python train.py --d_expert=128 --activation="tanh_gelu" --balance_bias=false --n_head=3 --head_dim=128 --positions="rope" --attn_scale=0.0884 --init_std_qkv=0.0403 --init_std_down=0.0 --lr_mult_qkv=0.4 --lr_head=0.00622 --final_lr_fraction=0.05 --batch_tokens=65536 --doc_mask=true
Below are experts of layer 2 (counted from 0) of a mixture-of-experts language model. Rows are named router (the router's row for the expert), up (a neuron's input weights, with its number), down (a neuron's output weights, with its number) and show model dimensions 0-255. Each number is 500 + 50 x the weight over its row's rms, rounded and kept within 0 to 999. Numbers have three digits each.
After each expert's rows: "mostly gets" lists some tokens that are sent to it at least half of the time. This comes from a sample of Wikipedia text that the model never trained on.

# expert 61
router:503512422497557522582442526515556552507480491483516513477558576425472511512585437436477512533580426479424558502485580474432422491470483430449494422495490511586426409492511503579540574460569434494493516571422485560428549526502537480527574564561522530583423538579545578429504462547544461455516444513545544507543538504501407551534442473468579471422503587513508522580475429504518431510445516459530491547509497534566568491439499521572584456547507508462583509532479579441436415480557579501482490499584420511526424524531575547422533475542557451538455426418575469575564535486589543444535527507423515542439490576448474490464450448584453456463538582486459484577546510476552569490447531510429557570569578505495504489568501481580540571565520437498496548459579429515426576469503580
up0:451565409516526563588557480565529490454451476459560593441493499582546486466481490496556505465447564470538481468469453423466539527508431510555532488475506490535584557600489525486536512451504452531503434384540490521417455547552435567480448581487552506609526542381501508523462542530489534552508487376480425493378461399584612497564445532540514479526482516516489542467552536499467506470527444515494468523459567469460432502514516544425512415519473452460567515516529568501517575571491501470532524585534449427520558457502481472488498479486495465542464509540577455519543430543473569450443592547529436478533460548586529617588548447450537506435543523520407484381468475504437520415564405499553510529437435443414469399438438523423501490473457510556522629466463548471546560482497457
down0:494530510488488513510552434444554470551491434497464446525399608453572454511559550521512491514504496501369537510491534578352439516540516543497443498516487565528546496517515544449571622462451499484535608455546558518467433555550486497552476497532557470524484550493464653502486536408540481547478531571539554488460559513577466620526476431451508472472536529429452553514403464485446454515572449567465514503506472605479466463506501582499506448571450427511514572445516509511543417398406439491406609493468407489525558488489497466527482391519405502389512501405507538448537464500517564462511475569508594570528490458420416480523407523555563515489530516549511508512471520516431542533552435496468435417393482480534493509425562548504487522524531534389498534486489474529481458462545467
mostly gets: " three", " two", "ous", " four", "ep", " six"

# expert 2
router:444524537467468493510514451470490476509551560571527512539457542435555542453462599564526513468489435457442467514517587484542430456527431504466480496555519410490485513465545440567590527560482563447496532513449474458470608521457571571560549466572538523546442404511540542462509502540459397507446533477576463518388498513502463588549592511392522551433514483519420500597487412514513517653477518353472464568542511512498586627410544499531522467520438478454497502552444524467458492483479496493477571458520525479502460495450585518475507553574557503534425482415497561573442493413448409452463541429484503569467460592498386490510527509510461510434501548439525474505550461423531552527429506485411593460541579513517498520585379427581502503484551496456513491544520469459516570526491521
up0:579540501491503461503497467497469455494502492482636488595488475398625539468533539533589469493489547498597468546525486557533478521457466450572461611458379470485503498489526528509507442567481524554465466506500425474520446508529520506525561551510496526578485492488446478510538479450418541462515529528339400575500528579464535511505540455470454478476610539562425548384484493476527440567534439591565564551452531392461564424491433538451608494525450504528491422506519501481555503456526548491526571437462515457448478581467477493431439533539522612474510385487514541461544521512508373457535547484449461474493403509536525364518458478541496428518554505473435558449484469507468515503517523502449432459541540538535477581462566422470471525470524473506554521604533505420472475432422394
down0:530470429424517538535492534528403522437522478507523533483456557588520554479510456577506431458495413537583424452338515451504525472518478505388547459490581420496522490499484527438594521449413566556546534504472441439456455477436539485493498614455497533642526615481565561559464469530516558576504493509504469371529464482532533459513441463419553486435483527460559522470523557474492427567487521499521462587528440506480421458519497555493583530533497474604509426547496546488425447567581489473457504534492474580463429505425521507446444587478435544565461408498568498609468481492463539487520482509544474518422473443504490563539447402557514485380534520380464501566393590460530511516584499518479555504528520463543588521527524487459556549540534474556469535482452485528489504461545501
mostly gets: " has", " have", " it", " they", " used", " had"

# expert 25
router:497507428486544514579445523514551549500483482473512517476562582426469500510583445432473513527577428484423554507472583473432428492471479436459501423488490515576425413502508506577536582458558437495493519554426484557429549524501537477531568567560522537582419547587552581428510461542544460454512443511549546504537543496492413560542448474462581483429498591504520523579472422514511432516453499468523491548509491539573563495437516528583581467543504527460584515534473580438438414490559577503481487499582422521523416527522572541417529479542560450555467422419573464570567531486586546439540517510425505557442498578443468492462451449577449460465541583490465481581552504480554568496439529506424546567566581512490502496571497482578536570569527434499502537469589410516428574466483573
up0:558538542533467459561463462533455405488517474441476540503481447488428510565510426468572468479573497490520461493605445466579599577658452479487489531477486554450627446452526555457477492502490585483480573453529604481585440536516420423438537504550516466539517531497495462508459561550482483478474459554493499422546482486567542508462480546656401428452547461438487448540589518454526557518470461509503514588414425464464517435537542447439565492459541470435459530451502478564542461558525476500491473593415531444483489554413544496574532576533464482459544506539401517545475434478475483544522501458479552489511492458524639507558509484513482503457684567469489538496526494460451516544495488462509540450527548535494465506549528506509566491492493524442595433623395548559506515445527430
down0:433512493543470520491579527484479481403519526560501446533443539503428502532469513537472449589463564458507476431469470422563523381520567455444456563535558524575480491504523501521561472475471527426469422416550553487488485518455473534457423542472541556444608491424523486507451512482417501483496475518526616548559456510546406483472498453581542433439608458435521466502584555468509497476484436519491539522532487529444440480569544479459703500520526528393576517627486437551419503516549546491465405562468527494449453479431393533581527489474475485469570605513549471492495550623480423497450546548434445507474470554488412484484542477454499482484571595628545468510417541523476431540484447497512453509470472502474492522517488484406467516600539457481597457455478445492485509448508511
mostly gets: "ll", "ga", "ri", " To", " Le", "mi"

# expert 62
router:467530472544534483519494497458584521557526557463511454549452551425509426548447545475505536521586449457430460514555557444575450488542488434417570433467490548549463467569486436520573518626576499460440397522472452547433530435521584406521609516542502497548433523523508553454519471567570478536419496498484471475493531526474466495467478510402525562452607475494386553515490477437444547457464540479597542579515487468423561434453475475557514412564453454500498509458490525412441551510490558530563600435548434518559495552504531486493518500537572439577478448453543562532511477548582467536430412553406592538461518574474448427468493516495455463449557542556436455540545495449458447435442455533411551442502523478534464485492499488561559591449575418435563451503535444401489520519519555
up0:507503604553562453502472500502475470571515526489469550498558532422518551572539584448603538537528578553482624409510500471539461499445506490551537557474582564454531454467458497447516488422482443408520510459601508467471551503436458495486447570443579435409475475533438495475514503504554492404538562471540515556522528417479519515445469456531502492483482604568450527564572468504547500517514510556476477535472479438536492448411520477536543589487498480533518464468491463525445574432538403375500468455541555459474534483561518548451503501491605473550539472497422554545453506520569530530548580586448498489434500525556480493512519506477397365554519438429395533510507421525542500474504413415596565497558417478610497613448394496545485600541542518483502571491498501537578491462450429
down0:531544457510453488571594530605576582522520436519446529541447537564535463552577484470515484448488468548477393442480560428469560563582427477480437501463387531486536452567502455609390532449535461531477522551531522535514562511528405504527513505500499558496533573455473522493608440477528608481552496569393501471380506473454474533468523577500574483555673532530558491526494557529502489472537490444505520464494487550486539516533580527443561489435568458418461463490552479528468442512497501579512631459529513598444469466507474448534543550518449483477450475470451454480503473607495475398460433496477536467569419482496518359521484548475491549480539485532531391545508531397480491471465490558409474471533548451477465537489555532442458569556504505472553488432575502472414482497555567
mostly gets: " to", " with", " for", " from", " in", " of"

# expert 7
router:411504494485499517525441541517466541516464562480564563559510511447502524511473546445462593556532503425469518579525524453529488395478450461474503498605523500513533464586410586566514478469512484497488508473411440545421557585454558466556520503586524641494457403472514541552493466468487511398432465421561425534574569482469421586518600471374483485489562433492509531591471507532487479457527433458540500481571498427491598546499488511557513479527533481518506497458544510431475452550452538472493578407568471496552427518460505462448500432522584450535449431448490453607525520512553570553449527467525530578510480476419474386565503444486509522577491526447513566576513469441604471400536522477598441511503504500608567493494472522527481503442527465450654510449465451461509474463516547
up0:441570441516487582489444525450542520526506517550571523508469538489471490547464553445497467505407460554646526489578514386477524417575468495418527423407597593484458476492509439397470528535505647513421522482519477426423641514495448541485473513518526514464443543397505451525484497555492461535458537466533545463569378543453526537464572400487513486507442508465446492491483510390506519453502525529481460595530514463484432436465467438496526460556522487545452450485445524501429587589456517438531517550467531547452503451534502458485520470512553540603540546485591377530496484539448475476484464653572497594541481477583503452488448445420507472554522484522500494585553499462465511453497407614455533483579518460499550482500441513477483449481554520496504503583524518455513462469501400
down0:555477509471484401507559524528465516486498483511416461498473387476479549472543499593511461514556518461390522471393524572487472442435588585503492480546405445476537459504428582543463386483494376491481474416492524514583400447537499493541483422451483469537515493572563503545482360453453566478535550554441574508468542524458427426437419607492479519582471537464499514511504525586519520518488557482506569487503475574507527450514532593539496517472513520471498473498507495510513402430561537543461561489543483549509436556531445421504563462520426479393480573508488583449519587488536515545487500489473533458431481622481467502532512569495393507449479456501471452495474528573475544523427616434589511484552410471511442537518630497482483547556547601543539531481582463483488497533593530
mostly gets: " the", " and", " The", " a", " an", " or"

# expert 74
router:499502416484545516571436521511556546492489485490514519484552573416467501511582434434473504531571427490421560504477580472430422484468482433451493421482483510578415412497509498582542575467564441498490522559425486553420546535500538489533575571563530524567421532579549576428517465546543457454520445497550550500530538496494407547534442469462581481437493593517519517580469425510513423505449509456523499547505488527564562486434508519584586450548508522468582511531480573434432412482551583505484488495585417523517426525521578533418527471547564455550464428420575468570560524486584550440544520510424515554441489582453467482471455450577449453466542584488457489579544515481555561495444528515421557567568577511495509492567492480581542566565523432502506541458577421514426574463498580
up0:518598472489545488426559482524415509428529555594511459520478461581481519445419569453466512423572576503511508473503525504472471476519602472582485482571484559459531472540443504528500437481488538469436444483568549515555558509549500460562500498430423438489614572485491437555521514459470477581545428555456445624529467533516540565511515517479406494438493560436481571478475491479608532505534532564471525555628473479478562407442404574429521484407578475503397615507565395458492455533526414462553475513354543513475496476608467562533432500549461478464478509489498512457427416490459395537521425527460448525455524466485470485493504538477517507494499518585522538454531542516517486427572461465519585528442451511518525482431429440411539497464465564589453467465541454430523454477521493
down0:519542460472442538448536446540503511492521498434541425599380523521447560438473464526490402469451566568519518555513558510495524453555372441475410525538512417557491523474480551494571489500487561469470588389393454479482518493555474544477390539505437491478475417430478508487501527498542459510440494465558490482592477475380485511523554505494521508433499476488563485624481475572534516564501565551541471518575425477453446475490515544490589476480579474520436467500431459565530486493426514469568412547536543472493462571561444496533468460540439495510499476542441479502613455558582485518409540565432417394520503547639360438507568540537538545388580443470524493556507519473495552500596576492461505549461496499521498518514507567499526566479492510445580589497550569528454538520446480
mostly gets: "est", "ri", "ver", "ile", "bra", "uss"

# expert 14
router:507513429485549512582450537512553550505502484488521515480554588430471518518589439428477509529565427494424556506481578481433427487480479434456493423489495517575417416507505501582544581470567444501489513559427484555419551537506541486529568565563530529579418544586551589429504466553541461457523448513543557504536535504501423554545439476459580473433496590523524523583479433513531429519449505455530493543501498536574557490441504522577590464548508512462584512538469582441440419483556587505472485500591419511521418530532571544424540481549565462544464428423577466570579540493591549452539515505426510557440504583456479495467458451576448464461529581485460495570557510482554563490444536506430564572583575502487507491567493489576543576564523429499510534470577425516432578470490574
up0:507505419629552519478556486500402377658496442498626542559535468484505478549536480538569507448435533565494614550502460494524545450492389411457497535485475396582460607461583525494463494514562472517581483440521529560533574531599537573491493526540510492489509417448461478476492467529573564500549543537524465481512540524566535481508539522497554486517526448515550517466489400448566500551571504470470592450478528449570507516474462522481461461492404570548439567478538437457535518524527488464482430499450493464510501457407470576504400443481533475483459583527518504495543502427408464488582546427547461464465532369495387484492524518438500467461566469444508464537502562474533516520534511541501561355474487560526435539482388472507461476521506541580454579476436585459446489510514526
down0:503534449515533509561534422403505515452570447578607465441561510433457452413542506501484535486482402536461536519558432520480519519478427530590494633449545476577448433511544466614439495513487516541563553510411447496513477471598466524516519485531428543529525509497464468481424487567488510489521469513490441496465522530583589444445491515548523449517508515571579401557440410453541551573522489544483580504498531523597551440472459490510478451566607504415454498555410525459532474580542478463455467503520539628478468461501469577532323508483504507511537543486552567533502461426424501478475477452517518524493451451427395523415530511549439466525465605513503499442624552458508565514565502564517538498587501603551542490557437513489420525469523529516455460460482464465482492517446409
mostly gets: ",", " John", " Mar", " Al", " Mi", " George"

# expert 70
router:505490490476535407580507511470600553435455447452474519434551574493575401483481436440463506581531498453494527477403519427574445445506487519401555468467485569548566457543531533496514532563503494512469566576465558448425528569474504517535502572549536439556480540554560539473485486512454521558531528448465451399468433473523436508554435465522491581527580551537472552498412456516447424434414506417468489578554430498523551504457501469549568496505508622516569517500520487516424498529539545454547501564566423566456489502497515483415558431561454470587529452451536391578479481519510489494566577496479489605461522564476576581465503450597410514483541577436425406453477543486518543581417507459417599546522558519462472495521473545561427486604506486520458519483487432541444548519560560
up0:435467487492378584473549485412515461477510494495496446391482530483537440458500560515511600551494463495484427521457454444493499578536493549479496590479585497412522512555519544507537499420442529432486448501588529494559492505404484462534520528507505514469511537504575474605440497583458486541516560504492481451452469526539462512492485524499485478489460502486462418496537499547426528610544538465502534468413475624482550480517573488482524436510534489535501524465372499515511509469477476443576519508480545503471534552562556431486545519579401584418525539483605573555469443440555466496486598423543588497495465444511610526584519547464515558473526453477547515497361411531555591491456491550461493417473413619479488501461583515489376471565416504531487530529325499523515485522548561
down0:474473453487587484437522586509501545402472434621459467540640607432508427476428507477572478567502512483503470530454490516454436501474439481537534433474516420523506490444520455531551426491475437554516542535544512485465449556571431548478315555577532527540462479535440571534532459550467520447565435461505467433476527495489448472507493492511463488484479444439457493557495492583523548422505561540506441486498497411549463528535478496535508595456530495413565534478502578486482561525457508523487461463470475546506464454594490525444575499458488616540393434535483399582444549499463477476545611471560484506569463606481511608594489442500489545422509512525437450589458512510514425507503488409564499471603564498495493460457516458600524550437433440460495450520543494561610476485508519
mostly gets: " went", " Chevrolet", " due", " JPN", " County", " Motorsports"

# expert 53
router:455477445483461556549497508476567508435516610495494482542509520475504503445441504511475478489526393476422419602553554429530477439557472446407572498444461367564621478565463480505515510557547550440453423480475532527440594435460571463513536547481490477574480555513563562426548565489500417550390450517517538468407477555511493466463515591460543497437552510450458504544458510590439622577513510455474516509541519526556517480538546487533524410511472517521483473479432481463467501458474548582576553495547464558409470561472521465522402519517590498482578453472559516554369471485512434471483426457479525526531530521443482514451451410435514508424565533512493430542566499415564445476511481510409552569454566530393474439550565502569607503433533474471463512497537452487504559518417533
up0:565462519499427457490537583552538568509496509525555457449484455508526398476447487492515457515536392528468546510628601478429489576449382420479470587453493444423486564455581480498452513436465433530445460514439513465576592528588488482574505494422458525588526520574434528465475531484506448528567487480511516527392477419440539567525517405453500532501455524483439426520517476459559542572423523411548444475419456555583464408434459503457499390459483566559539517599488557493428435503493442487434447494530547439525498527447500557436506556519540455478520481558512514543550448617429525522496431495500429512504491614469481407447471513420618455509489487434487542489473557563596467525509484455465531585492487477503458481484557398520539465569425572522514497497530516492508476434527498
down0:522569506477438548485441504508542523502495441530512453469551459421491460590484530562426459529500518535628476492507545493534471487448566486502474503549458456585499501459507421440502448541575503552426548561475477555513592564521431548538510378427564514466495623451466575421626442498478507506446603389440590424566586500567535503416482565489515502430505438408550531483514508469500492523544484490546547538567491525520522435579528531438577471490515572467368462510457490415491448468452360462413541519472446536363544539486502481435514476478477544536569521458518448473516461461463609509561571612441499508498514520471465542515528544512455498610513425561416520515453499426404520531512557519499499476530445472488480462567495570476469468453577512545426468439499457499463515525494526
mostly gets: " in", " on", " at", " during", " had", " about"

# expert 22
router:505514426490541520585443534507553550497477486492509510479555579429456510515581438433470509529575424481417553502477584480428431490471481437450491422489489515579421401503512500575534575460570442496490516559432477561423551527500538485525573561559522526573419546583546585426505460554545465441512440510536547500541542492496413560537456474470578475424496587504516525578470426502516433513457511459529487541509497539572565494436510524575588458546502509466583504534464574435439411481554574504477491494581420514514420525527578549421534482547560456550465423419576471575564528474587550441546518506424506551445491578452465487465447452572447453450528578485461489584552502483549570487446532507421553564572573503498504499571493476571540568555526433505506535470580419504425581467506582
up0:415473491574464447429552566449461495442553521480507505498451357574474410486516516531515467443508589467478596503546472487531572550483483557604558561468573489401494537460516532484507495554480494556498568486501501412537525445579459458559493561427447516496516566563516426610530392584449501492455571532438539433510476563480466551506522473525533538529508502558463459414565428537505533470548519492508405453541427411439470440590505491404486513554510450492583522424502435573529569448454465523534424529452595548470543509549452504588431431529519528424494472572530400531516489514526496507544554474554462449428543455480443557444572541546471491560566471477467505445529420468469472553516432513494461545460495504433462522519593566447460511532495629504469452473526606554541433568483416
down0:428527452416576457443445439502477443501483475438555513469434435545606468569574420469609495512484556446512427543558536569439577473520486455434594512436498474491466454507423507434543397456512475492517523516503513504490528470461561502497472475430483498533495501595472493453531461604511412505507596591488591509525430572508523537515520542536507511454460499540513542513520583437441450606488488509552491449454420567529407513567415482504470461531416524587360516480573482600547496534518491481543508520541546494563532470424489535461565550484438552523501434396514500499425525500556444483448509546508591488468434402537598504394532509541452565409445448480541498579457519519446525525553588457541514585562534490622469402483498506468542474489488498476483485493508508519575447505442600
mostly gets: "a", "u", "on", "o", "is", "ir"

# expert 76
router:501501422495549521577441535506550553500483490481517519472558573435469515515586431435473514530571426483420562502486583475424427493466479432449501428494486511581425416499511491586531573449571440499496519563428478544429546526496547475527570570563521525577425542586558578435513465544542452447516438508542553501547545491490413556527442471459580473426497589518517531582474430506512430507449506458526504539500491542567565494441503517578582450552512515471588513523470574436437412482565573502478487502585418516515427523521572552425531474547561453538449423423569470572568532489585549441540515501420501560438498574450463493475458442575452459468533580492455483581546518484559566490449530506422552573559570504492514501567501491578547572550524435497507538458588417514429579470490582
up0:496523505535512457516543521512452508504587601531548491487473467594428485461524550436469483449491615438534446467463515493456525475517527462509461477466509421419550597464523479578540438468490512495462488552517518450571413458533566506494379509444500567492433499430525505601504528457403409503413474581442482509472588441475520483483499509497528502462535411508444447454487511515609517460422520532447623567488528504484524495500526477446485596470508608531503462487453501473566476513426488579489472519432484417568429544512502502562549610495449515576516553539497534565457458576569496544484493514570594477459468509476499471590462460557481423475550447551623600485442488508381516487487499513617413514503498440561506523418457501342539522444516459496502553429532547391507425502549481
down0:502558600545533510493457530554525519545547539545531517559523513561477512539448648571450514412450444557504455434503506548598563560498487357464520455470460484469588430395486425510543452518585493443491478576456504563445488468415469521504464460448474480456451500519530482554538470457518433482504447474455598461422520500537529575507541592424497615553492503535501476438371542542527447486494537508550424547563472469478510480532396519510484591563506432568530423478485417494497468529355424463483450510549560467495535494496532435518489572480481520459476537505490458491539433512485454545426650510456554499445561496565543505509440487572529496467437467539579467509599570502505426412462474482598522481492563584498526497562446456483544517564525440401524453513497461461516430468508431
mostly gets: "ud", "ko", " Van", "amp", " Ag", "rec"

# expert 79
router:500512427490548511576443530506561552489490485491508515474565581421464512519578442438474522530573420491419556506476576478428427497465484428460494422482475505581418416497502494577542572461565444496488511564417479566419549527498542483531573566561521529580426538586548581430509467549542458449513436516546551499527537493496413553543452476472578479434496585505515519575477420505517430516451507461525502539506497545572566496442502528586590460554494516467583509528468581434439412484553573499477493493590418517526419517534575547414530469539561464546467429428572458572561528485588549442540515503423502553442498573444475488472447447578450458456541579491458480577555505477556575493437529513431549571563577510494508498573495488581539566558523431502496539471576418516429577459498573
up0:524508520521409404466454469535399524477480509411484460508513455507550543539436511585485582421509497549446527507531442462515611494564423443417506552515535537421484565513518474537493406487522480542467479495515457438483565551451517489466479499442460471519512442481486450545507447470493523445544548370608544478521509507479613516515432456512425508504436510513515489463539552486513507467465498503459450587412548450488510567554495459409532445482558582551505466552480462570497593405548480493486509465514545441483557473462549543615468431513513542597569554503547490553534531578393522493458506466492432409451416470585533479569418532464543461481543544452466562542590531493492551627492540551603520533548439523579513541420474555382498488551481659517477524537520586475579532535530455
down0:528454555573448597446538543535467467505446476510498530552539565494510603464492477514514414481551553526534533570646455525560499449456506415508526568487450508496543500334485439572399512501422585527538474576482429555472483473517558604426520447516524611545463538429508433496531536575517464533466489616496513506514558526470530514449525592565562459502466470463511517496420520454570483489422509593515523446459527407478444472394476470510368428494452484458462399554438506421559500501500482466467482446543590419561529504473487538523473506509476506516503524376430437510469528517524554371500520515544512514487503494583536389553496519568594523450504543397454442468448430412489466549520536474417565574538534509449523532460513501530522520542491477467525563532463513471418476522512493
mostly gets: "j", " E", "an", " Gu", "jo", " Mo"

# expert 16
router:472449469565458523548554436477541566510495453497458537497510542510461532469519552484442464535538408462460420495461558435503433533561484423461632412503443474540502451561497554541431569526592417474510425518440502545461544517541644511479472554474511553581431528599638600412518475553413447523478543535555566459515466465487424526441486556503516458580554523485519465435452400481539476550428478497447547554469556510573465498496399535565540488482437560454574469500471508502411440520558569567554496561572496485456482574490449445449516542550599520435514404463518450587524425512552476454556482457514509544568521540419574475497488461520488516420592543458437448547488503430549467434464551480458548581526549520465484454510547579569466499482555508516517524488543450460415570533458532
up0:582461526488438543499547454548414518526493488535501467467414469556509496532467537503492483500451517455574471493492505530500512450476503459541427483536492477413495552434479615517404586477435533576556417465362601536443434492460601502450483561510562492533419461511538418556533550515479489625576443535511543465542533530480473510485465407555518391502503439550550506514456573508474591442497506459472432463491558539504557514451511423492481460510464592454514424438489433495367478500489597554475523537521668557418546515439500491469575512548464460554534446500527529431516526548490525519544504451605568528519431541478550539594500514404531552480483461485493516432406490497580407507561512416529532583431438494466553544539498432467482492481462569498497502398552477567521437548484449
down0:402480586590567504504500577478478467512540505469444500483398516512517535554520471502490561499532509475433490610429474409573429633595554471468532443415501495453476434482494418569488502608544432514438604468670496563552431582514436491508548444579443514469476554442505618463496584532475517438499601584532572548510399465505515506499539501493531476451504513489607558527569525479509525480510480540499566518475479492494514560651468479495479458476491408471521487409461488499591426504461408504495466455508406435493425461481455532507450518476515509538465441521560475546574490483554426522480474542479499523491573404497481454507507524495502476549485488548481562552490575443446587416486438580464491509486471459503445452461495580566493503436516430444494433530561484457455583512533521
mostly gets: " |", " at", " on", " –", " about", "″"

# expert 38
router:498509421484555517580443522517560547501497489485507520477562582428464508517587435425485521532580420473420549495472579482434422504464485440448481425490492509584418417500499495580545576470559434500499514555421482545421554523501539481531572563554515527579419549587555573430500456541551455450517446515545550500528540511502407549530452471460584481426493584506505529573474424507517432517445512456522491534506491542560560496440498528573589450552510510461582512527461580435436418491561578503476492495575415517519429526535574545416528477550564446545458420414577464576552531488582555448534517500428504542448500579446473493471452451575447460451535575493454481579563507475560572479445526509427552567573575499497504496571496478580531572549524430494501535461583425518438579457491579
up0:487518483525525441450483552506429510474456427421534579499458506401519548510501555463486435484482545447574542464537443490491463528491509462397503486639567442531468528569512497458557476555431503467576589401581522502495491565479539474555538472453586590525589544416553494645558426514419497464437558505598553510494522497490500505451528550544458451593439479496528477463541449539512510476461577517590415476511576472528547485447481577451556513472529552513442525445549464505502406505479558393432495587401490564507476556532460442464498479496468501528562544442447478507457603518515549508403558436526553586487486468425502484441502443473581462571455447469428587479476494475511482456607475410569462454516472485434512565452448550506386519528455480507504500605487530535479439405519472
down0:526503447526543508530427467464545474465458486521506459583486612465561401579416499535485501575516508493516529513487483485490400450508450581426486528486515512522512499554517409475577608572471478581504473435398456520507570462492522453556543487540557496581422479545505574515517487522474502481548581499568544537545514506467483431404578432540563473540542482504485514485507581559433505485556509532504505472561564426598574431426518543579601512459541505474477481529584393450435530580341376499502474505539487408546488487470515520526488426493633492422477551467503511499463545466505516486497537452539510541415513409508498519500400535496488499468466499508472448547566462495555406497406530474490513562488529545455443570460445492611540481593515467481511304492540499466486483517465459
mostly gets: " Le", "il", "bi", "el", "ap", "du"

# expert 26
router:503512424488546512577437531500550547499477481488517519475555577425468509511580442431471507540574422481421561504477578472432423491462482427454494428489484506577417409499512504578545581453564444500500519555428483545425549523496542490530566566559517530579421538577548584425505459551542456449523430520539548500530545504502417559536454479460582482424500592507503518583467425506523429510440500454522493541504495537563565490439502520578581461549506512466581508537474577439435408477556581500482481492582415514514426526525571548421528481548562457539454425409575467572554517490585552445543516502427508553437490580446481489471444450577453456456539578491456487576549514470549568490441529512430555571583572508494502484570497489579534566551518429499505544464581418510432578457480579
up0:473520442442460452523529552533485532472502518550473445612537498458556391441497399547518528560465452480486503532434426587444441529518503477487413606495411543413530603475497524420540531440434474497543515503571515542535586561561509467517489574512468557522493560448509404494495464496468535559572508494394515417495536412583540386504408588547490547549536435390409448449448516435637461500544508522448561528523450522462436461455558472470415503501539473489432592499572485490474563526497509535542542458520507462462435458406473533545517545562476549439602533519474491593449443454458518440454433502560479506602533521508510505523428452511564454484595502433512455424442489496470492486488539496516478567536423588592513435567505438431472533487517590503459468509531514456549500489546470
down0:481582572517465488532395593625590494503456525482542431410493528505533479484635470447537572510519524438520497541454409424601502513504566428484406529449526481561486437506466589455499461451416564480485478550481577571487492530494528416510578518493521391532424510514563506514454468528442534542438479500409441503604515516547534445479531553488538461594435491546465538592525544457560500531473389480528505577578595495419453486553483462507522447456463475464428505492547560442452465518473459511516530556527542457545513502477615514553558541441474493482461482543616497477576510425537578552535485536410497424469456578467550487496483490435506482426678463484473455505500475497486441462465449540553510450536477487528520425493446461527487520518540509474420537395560546534416513553532513
mostly gets: "ev", "eb", "ü", " sq", "fl", "aur"

# expert 32
router:497509418494554514582436528506557557492495488486514511483554577425478507518581436426481518532579425486423557508482583478431429494463477444461495417489478508580423421494506508580535576453570438509488515562428488553429549538504542485528568575555524532574425544585553588437514462544547451452515436510548560501543542504501410561538450475472577477431496585512509521575468426506525419508451511462531499545508489538570564483434503521580584451549504514469582516524465578441429415470555579504479492489583426512514433523528570554421533479548565453543456426424579468571563533490593547441542521505422501551448491571447468494471459447583451453468534586487459483582546508484560560501449535509429556567571568507497502491566495486575541567567519442508504545459588427516432578458490583
up0:513568433585554578556410479470510496478530505450542523482486480488576568462465523502458458465556552525396508506516487501520492629531449530495516500520421419480552524530479406492518439494547530642443565484488515555607493496473497474436493641491464552471578515502516350533518465438415447498427536488533501488550509485511576579479478424459517466487535549494498458413490502511510523572564510554459405425460507460464484505474407375544469463432499580522462467555434476498470572471546533633485454458473600490503490534630483478439557511540516579451543558566459540517517511521486516537481426486563520500602520497559490491514487511535588518480545470488524471514529378534474512574525464557509498490439421478516388534492551535478487476528426531452540577533391549411470597427444488
down0:484478501484460547493569483477415531487505499583610536416515459506488506520628422505564503560526538499416561525507427498529492570577476454434508487575379490482559450527457471549628549489552534584522449454442497545428412534527477546545474532561458546515455566515497576506436493544493508441540582498527503568471486455460477471546433491457539475442460434437519480405449480545465583450463535480499517520511473356488504542544522507539457508499536467521612480451468560505543535377525429465493495507462507390379406573547560482456529436559500480447480440507459509619511514488430415509632534568530455499501518446496466553466545495477450478503496462431472406570546450560476609492490552411384480448493536524535481572574482495445484524438548492526531529528527427578501468516524559
mostly gets: "|", "mu", "iti", "ad", "iar", "iet"

# expert 60
router:500510424490537514581447524508553546489489474479504514480548577422459507511584438435466506530576431508417558498467576475428424488464474442452482418486489515577417406508512501584547577454558440483489527565424480554418545531503541484534569563566522536576420534583551582429513469545545462447515435509543542498541534509498412553537445466461578477432494590513510525579476428509513426509452504467528491534507493530568557489436507525580584454543513510462570514529474576434433412481554576498473474493575421522520420521525574545415515476544565458550464427423572467574573530482587539441552512507428495556436489576450476485469456455575441451462534578488451480576564509478559567486433526512425554570569580508492508486570495489577531561571519433496492540458581412518432570468501579
up0:546378587481384583435497546476495523566555455456473472451541497615444442535524444552522529409501553502502474505491424410432500509495474499510482598455586453433552557549475523523552457490458479463465379539651375572499422539504589394452394533495519510528555470476504467534533489601481509531470579540491487490532491464549520427532521530483465512516535394404502470452513533453583491532482531652514488441527441535475530562513493466494388485402522506469489527468466476589593547558499464520465524565524495470487519486462482554465540531441537498503482617575511517457488459522489426580533558553606507513562502467515564524488472514493518475407536443451449410503488467444506492452558447494518575489458425474517489461442557459512499532443508520587507537587544574438488495473485434
down0:408506495467409548494471544454469497631443553565521554538448529509559471476412470553506503503500384457549600565475482496556542459596443543532439508466517532515520543523473573433518485532470554449482576427473445467486523530470445485484421584533604484480496503425474515429524572472527390539451452503568546506588492506489564419446470519521530556461505496494493378515467476540489520410537419522426562491484455581458532461441399508551479509525570546560537466534568477461435584528511532399368477481535492444573478518534485470570526531470462521494455569550516460515464542591459461528534511436617532527514510495526542541443570417443494520533517560390536462564539472409466458531528504429447519452488444482437471530467432591611503503516505514541523332476513564494511518521518572
mostly gets: " 18", "ll", " States", " 19", "22", " Per"